Weights of a small mixture-of-experts language model, trained from scratch on English Wikipedia.
Size: width 192, vocabulary 2048, 24.9M parameters.
Experts: 32 experts in each of 12 layers, 128 squared ReLU neurons an expert, 1 pick a token, a sigmoid router, a shared expert of 256 neurons.
Training: a variant of SOAP for the experts, 369M tokens, 11271 steps.
Below are experts of layer 7 (counted from 0) of a mixture-of-experts language model. Rows are named router (the router's row for the expert), up (a neuron's input weights, with its number) and show model dimensions 96-143. Each number is 500 + 50 x the weight over its row's rms, rounded and kept within 0 to 999. Numbers have three digits each.
After each expert's rows: a language model's description of what the expert responds to. This comes from a sample of Wikipedia text that the model never trained on.

# expert 7
router:600391559482498490464527487531450504516450579492476595496432467522461485505424540454527496639496543520544504488453526509488514496531494477492504
up5:444486521471561568469514388516545424544570489493527569594378467607462527504602471438475568463543517563481495610483389584541403465552571525465521
up6:502475565522464540505522514502399394443436524487471480504509456408522446498537516517473600453498547429507510557547430483495490440427495518438483
up7:574472538486436485404611394485460501550557490593495479585526491575417525523456455428626394491501518591479473459462509498391449482516470546475588
up8:599432470478495565512511506504490462456544539519578541454523475560532552538468530541430576571537427470464506535454497444522577437451515436513482
Column separator pipes in wiki tables, plus semicolons, colons, equals signs, dashes and closing parentheses in infobox lists and "Born:" lines.

# expert 12
router:511382504438440537442517432494453499464498476484540595606489530469493472440477610515485499489509590486458518473482487494572548480470511500563599
up5:539572567558507460473581444571488560488470481513484476489614560491529475496486497482429444487604577441518438508455529525536451408473419514604468
up6:519460491400491530526440497489582524425475550469500477565525411467440504541478565600595474502520509465560598511501488461513515446483563422452548
up7:445508518539560443546438516446515468516459448474544560612443507405451455487501438494454540404514463457493521483553592538457490525536462391467460
up8:580504489444479471485459580495482501456520511538568545595459519443394484462474522493409568499597547481495461428533547409520507553528545446528532
Inner syllables of French, Spanish, Romanian and similar names and words, often accented letters, such as Gén-é-ral, Dá-vi-la, médié-val-e.

# expert 3
router:607510473444431487415600466547528562531594537490500508504446455536473403482541503439481436460442586541464468478473488487546513501531455515500575
up5:476515470472543432411483377620446535608439485472453493566559516535520556484540494503509539526492484509443476518566480530528538492453446512492530
up6:434432491481500521461526492466491511517577490420481598460457483480555433556474513483456451512439462500520453504457547500376570438347456495473601
up7:518501507455445535516481511459495448485577471482544609556454469519461540540498485514539499524440491495542511477465562467601476471584562599366494
up8:578535518528412495607523490508500481554559482379462504546534518385450489549514572488441502548506419515468421447446488523518503428465480474487594
First syllable piece of a word, often after a space or hyphen, led by ma/po/mo/bi/ha, such as alma-ma-ter, ma-ximum, bi-ographies.

# expert 31
router:485449417453495499431526513549506472513384417466464436538435504584422520421513522435445506480454486569497469540470525494607513551591530523522457
up5:491445465555442514550428509445571522423468420497471451567433445492453522384554477547485559464507484493570451530506522386522509536494608524514527
up6:488449417526522493479511428444410543542524579444409524550538518503443509472475496536372556465474591459505459510413461524547477463510426487496594
up7:468505449562446511492355490453473445453525505572457467528468444481476545480567481544508469497483457452532477479561486376600455540476525554534566
up8:530467414489538525482572547445406509472507507496505483471488541583409576508485422603566491467444492461474473486502468574486551467671382455435520
Consonant pieces n, g, p, c, wh inside or beginning words, often doubled letters or foreign names: Treb-n-je, plan-n-ed, emer-g-ency, wh-ite.

# expert 25
router:534397454512433523579549470542610488499552410432473452511413446562528400501464521442562479521646553564467440487415520502491555457556526527483569
up5:496505477504536494512394444435539521501560535483411511505440534569543494576483578494502536520424437466429573431474461535428468529409481551545511
up6:482561477486558491499624460565472486471515393571497477463411527437548475576485482521461505505473545528498479435489586527490542543460456497548472
up7:485548483531457576558471477467533490484466436479441470460441529611505468507453495539485540430511484521563421512523466449423459383512450548510557
up8:553475487487504517488485484467536481469485569539502470494462518503461496592576433509522404587519500479530458501506615529493580455433569479437479
Word-final or medial pieces x, ch, z, al, mm in technical, species and foreign words (duple-x, Hypo-x-ian, sphi-n-x), plus km and numbers.

# expert 0
router:534532456456499554438504410494549538476396528465509459381509477454473501432438510444441484501553526489447522505472472482515537501572525461456421
up5:547472586423597534467426609523438458482479539475530464536469520494470563506537493467508560437475524458545462541538543454517521543476491464438467
up6:412413546402527574541465409527529531493481585432408523537614479408522438510489405496556473477473557506501481436485473483498535503523468527523492
up7:528530429459499422563424583570490504553456450396516478384543474482473544452467527467508465478513569551530461579438542473412600371499549553511437
up8:503499439460496453432452438529455567454463541399579466491462366518440538542523479466482513470522489433477585527461560491498540524541525498432507
Mid-word pieces inside foreign or unusual proper names, especially Slavic, Turkish and Japanese, such as Krzys-z-tof, Grokhovs-ki-i, Kos-u-ke.

# expert 11
router:543490573523424549569592400512497508425562521500502502539527541464447439500525544484486522434531582480373467471502502458557410468506536354503518
up0:527511504468481492450575482529462521504531592555458596527421534479524494512453495497459493512547455482475429572453521507541484418426383491463497
up1:531462502452496570556483418405569435510485517574438459531407560581481470366560472479528577467531505432482479551542491494518462454499471532577491
up2:477520588590530565426461493449559520464436530440445508456519596530492422510479466446465452493482561528382575498457412481571530497545380475606531
up3:546437584470535594493558454483538537516519470559491500528574513475513611514474512555559425477492579458440497430540550510452499470525506351418431
Nouns for works and activities after his, the, her, such as book, film, album, song, show, work, research, and the pronoun who.

# expert 14
router:576428473503509515487501467554544530479497507463513432511433493552438448424465471398548454472502479552498573458495492438421490497471450442533446
up5:434480467447481448487568483510502563447533548447582483553517531524579546512447504423474472507506490436469537487598459521508401516556495448373540
up6:535481521474571565581527513544580478539500468490486519505466456584439557489446490535503356570526406530476444524496606467492504624533541545511483
up7:437504510561492531496500419505478505454478482480509445429482511467503453537515513376484576539502508481503499485473516472505637486436516427490465
up8:587546487562584524463579557471484516582508500522424441572553421502480555400446565448499441496568455512479454505500473558404555485392460406529480
Standalone space tokens, mostly empty table cells between pipes, and doubled spaces before a word or number in prose.

# expert 18
router:533524468484521538543539556473520553433555531478486482549473464463530487583552553454516442456433531561412496475430483545627443432512474535485534
up5:421439349527512450564514543480427468523502470516473464560574526593466515568470489528484467567507451591603581562421487518577509436435561494426438
up6:438540554544463570452506469506436476488525497521555567472482501494481479514488476499498554447419508577565599518496519383420445583527506501512462
up7:464564414494461525605538517467440471497495504480487441472461405549518450519441479597466471625465565476406489456479543498612544520430555429587509
up8:581508391624520540517428563447469453411431449527443519477504519458479546533567535512443480463489523636448518517379478424529413432523492457508464
Second pieces of English and other personal and place names after a capital onset, such as W-hi-te, W-et-more, Har-ri, K-en.

# expert 5
router:597434531517441501585472453479567528478469508437548504532542544472456490512554512418535599504481601489441508575461493536411487502486466470585539
up0:523507411528472553490524500440392436493517533467466500437517437538434464435397465532527581556558483523537462502498501389514524461474482450577607
up1:521516507447437551545477625459496483479478496459434410509554500473520515427522465448440675545556472609462475495464438537447434565404522546575426
up2:562606514532514443539450493442516508496543433437474480459412593450445468545559541576545506391439453504454495400462481575609494533542416543508472
up3:527479546478483571489413482527536465567429353471499466533530463463410461514555473478580535437461422541478522560469561453477446534523534562525535
Word-internal pieces with o or r vowels, especially ro in railroad and lo, Ro, Bro, Do starting names.

# expert 26
router:523478494459480527535453441574611488429562552462517329534454557530446464434450488483570391545535431492489480485488589463493454514529511491498439
up5:515495531522488590537388388513574500585544487518479420548391450522608467485485476560480530579519498518566562482432560482460464552559529533534421
up6:546423466492471448530469555392508508439530468496493388507512512520458510461526632511507495497518470420508512409500575520572562506477514427554504
up7:513538463493428514514494445457486470493470461545506476445407482509527475520574500500498511518455581475487445551453569586563368545451496505541434
up8:437510521470515552461439501539619530484607508502523505508447544489553514505497492516442487564447454594529548471470571421488516580576527547452457
Single capital letters or Ch, Sp that start words in table cells or list items after pipes, as in Vertical, Tennis, POL.

# expert 28
router:512441488473528493522578462475507483462529484570550464440544551439514453526482519487471455480476495510522445526582508454536586581467508514459533
up0:511433499499423501560476542495607484527515478494452488517481473419421488481476448501479513550417439573488494492474504569534534492482476524612497
up1:481536507508534547520453395502509473481608551525539431490525533574467539508486587471481441519474506466466521479461541461515539465521465416520426
up2:497460542492492461515435575558457370594479531628573417483557481510532575422453472563446446441535393525496448517429492463456570570445529550564541
up3:499504532470473523470559467456519485465540530482430437548457463503570472486437493544471572515473569457512465518493521525532517488496458526545496
Small numbers and score digits inside table cells and results: ranks like 3rd, chart positions, fight records, scores like 1-0, KO.

# expert 2
router:528478529447532536533479522474410502533597490383493597472512490507499438494460495445499528481510541505517412456425568359452506611522533506530531
up0:437511487527514437489558465571523448502452572537458476470420530480458542540523537409523581459486577523585473542484481437508459579481506584421529
up1:543472524517480526480508552524514447563518473522567510465470412587516500535471542492509455525414479532474463489478583412480499530423452516511529
up2:431424483480428549521477481488529568522505518425575542564553523570517465478441519500536500545611500558483463444446489446515495497484452404501398
up3:553457507385467486495427509518456544457467499530443503477462513510566462520497503507469587405513520435507603490473519503495518555462540592488473
Dashes, slashes and dots inside numeric ranges, tennis scores, seasons and dates, such as 3–6, 2020–21, 12/21/2015, plus pieces like ce.

# expert 9
router:553384473545475561544484511527515455559550513480519556512469432512465434497515521421535448466540528469501454551412568546491585484522582470514598
up0:495498494528519624473493463560505512418453492517462445400459467504510525454594472453510440537576398502506533591453463525521457475501489564483467
up1:505544493551370526556430445517509529510560448512567480455578459446407393404536516527499478585505424402495466539461477501433491565471473458433507
up2:455454543564459506537482543559471549457492462557542485468497580513552448540484558497491472422422507513522488509495597529489558538559455460383498
up3:510556502446420503520440615501514443519487530500501452466551422444591404527546579502501438558494469484526462558492463512449507527539455562517533
Newline tokens ending table rows, list items and sentences before headings, plus section-heading == markers and table divider rows.

# expert 4
router:528444559497513486497594464558609477541566483491568549521362479499464507520440479464548447547536520488514433456441550500460481519490563471528472
up5:452490523404534526400598564456471455532468492449410484530524515565505484567430536482542471509555522554559441487532521492486534536431472506517507
up6:437479535570569526438431429496425467492454468608511566532524538500576393507413454476446490568497439464562512487545599486453383520509557472521450
up7:557536485632553516519550477559509578593446516520531472496531521493452457523440504532546477501443529506527575411399440463477507479525504571487580
up8:510583406521522462520449527499508411510551468561414507598584473424493490561426472506530462548507464524443555432458488548468526512482537483471407
Single capital or s pieces starting names and words, often after a line break or hyphen: Jean-L-ouis, L-aurence, ba-s-is, I-S-BN.

# expert 6
router:466483468465405569522524497526500558505534470439559572555614388495432485520523531475564519479523524491471472459433514519464524452577503459478489
up0:535503413590485457424469497520546478523497442444488507604505456453469564530518493514574516454459474468524457489434540422582620490475510569605536
up1:427565527489528553572532447505583534539447503492431534517594517502474488447507525472523512546483455502415515432458529470477512486528616386439459
up2:531513577577511511548486524484555480426615504602515459445471427514530573464473500438452522595467476481432434495449504514451480422524325439497532
up3:508504521550548497544454479477521495552470595480333612429439542468508482446375533441547587430498440506512556479433505549461456474530564476509536
Plural suffix s/es/ers/ies/ations after a noun stem, plus plural nouns like people, years, children, as in rat-s, union-s, Play-ers.

# expert 1
router:527467539428451617521514449584589486537437463474496509586536510572397431545533571514505473416507511491468483486397489466449539523605499523570504
up0:568393529453462574556568556541495522519528504630536506616458510462590456491432541595472504536465521541414463521478524471439455406523480585460606
up1:441500483286536518573494516482494507475490540570547475531543470488466484426574441507470469508551588465396510491467455540546546440558451473484508
up2:433578486558526594529524511583522535587596488570516558586471486556515489505539533488446474492514576441490455481535425528496408496497491519483484
up3:586541496499520541399530550461461568477572412480486507532467448515440461565467465415483554485552505455489559560484450499480431427460417484515498
Word-medial pieces after prefixes like con-, in-, re- (incon-ce-ivable, con-tin-uing, re-g-arding) plus standalone years such as 2008, 2017.

# expert 22
router:572460535512478518501527398583598511454554444515434437505408443455476535417453476477551499439516533564522450538492606488556548537533558448570472
up0:529494479583525451509412487488516484450597549475534594484456524474428536570491501484427531452491491500531530496465571447490518494465516479535443
up1:534515556591517509550469520506471548470507455517505400493534472524368471557505451444480477577532459519565518479441556521450539420607528546563581
up2:497454451506493632536571557456479469405447523543412504526455494530604430513481478539479469489445525557538470508421533562496457541457535522515546
up3:553552512526528564498442495540534521494541524557540501299457552467453498556440464551566481547428496482604496565444485485543472535605435537500524
Prepositions after nouns or verbs, mostly of, also in, for, from, on, by, with, about, between, among, during.

# expert 10
router:522526510435483488484511465561558641509502541377535489566454364506511450475424538421563503520479585531504480510581526545480509525488482418520491
up0:518526462494496437522417514481492424403534457535544444501579568483548502550468551423532544534504478573570460401423548553499491584594472456379466
up1:538424486409446558470540511485469533445477524468526453572434475437511537487459423426426496489437556533529466490538448547515519502452508524501567
up2:361464494450449576519457424495523455484477405507409485491589431483538538487537473474490461540434521474471558583510545569534555510522510607448428
up3:555491505551502452532456548506593460556575488410337396557435477515428406449506472485447379486517521478489481532529449589440512488485634409447548
Opening brackets, dollar signs, backslashes and braces in LaTeX math, and sentence-ending periods, opening quotes and line breaks before new sections.

# expert 20
router:519475515520482483611636518575469547461492488521546497491482479442489443464490603392542523508555493457414530461485487515495520491476538467470491
up0:493528491474461469548494444443515528481503475472525452575550475404508618451478541545528441418517436525572517504550549487564478397520428549467532
up1:499477545603439517492533439546472469489487401466423451542488514523492480518513640524571491499473517488541531552481493433493421491515604569512593
up2:515535452516496529446525555530483569547514510491548511460480454550487513450470512504465492415541512482417487479570508528516485537464490541401400
up3:550439576489444469431460405546515465523511471540570563468453530438475543355501430556530492437547518512559441524500380559518522402505489439575516
The particle de in names and places like Rio de Janeiro, plus name pieces el, im, and common first names David, James.

# expert 17
router:462478427543495516582551531533485513435424553490497515554557475580483446472519524474493498463457531598425479463428566429510521581535543415534487
up0:534511543478564529529550537542534472484510561438458525504474483506377477444546522490520468531467548556455574527420489662460550486420549487489474
up1:459479449543445439517506516516422524536447504490405454492428540451457513478418512541547549505530497455452483423523463467521501497425454450486448
up2:441423539505446467451588518410453532578526493379476509596476432468581462476604511423483505500466502517422432556508437440493504528505510488542473
up3:631463453490560532557516533437455510424466512489576542520532406575478535430532541451520460474518509456542621542493505463495485444619501451566388
Opening syllables of names and words after the or a, such as inter, La, Na, Sa, Ca, sub, as in intersects, Nabisco, latter.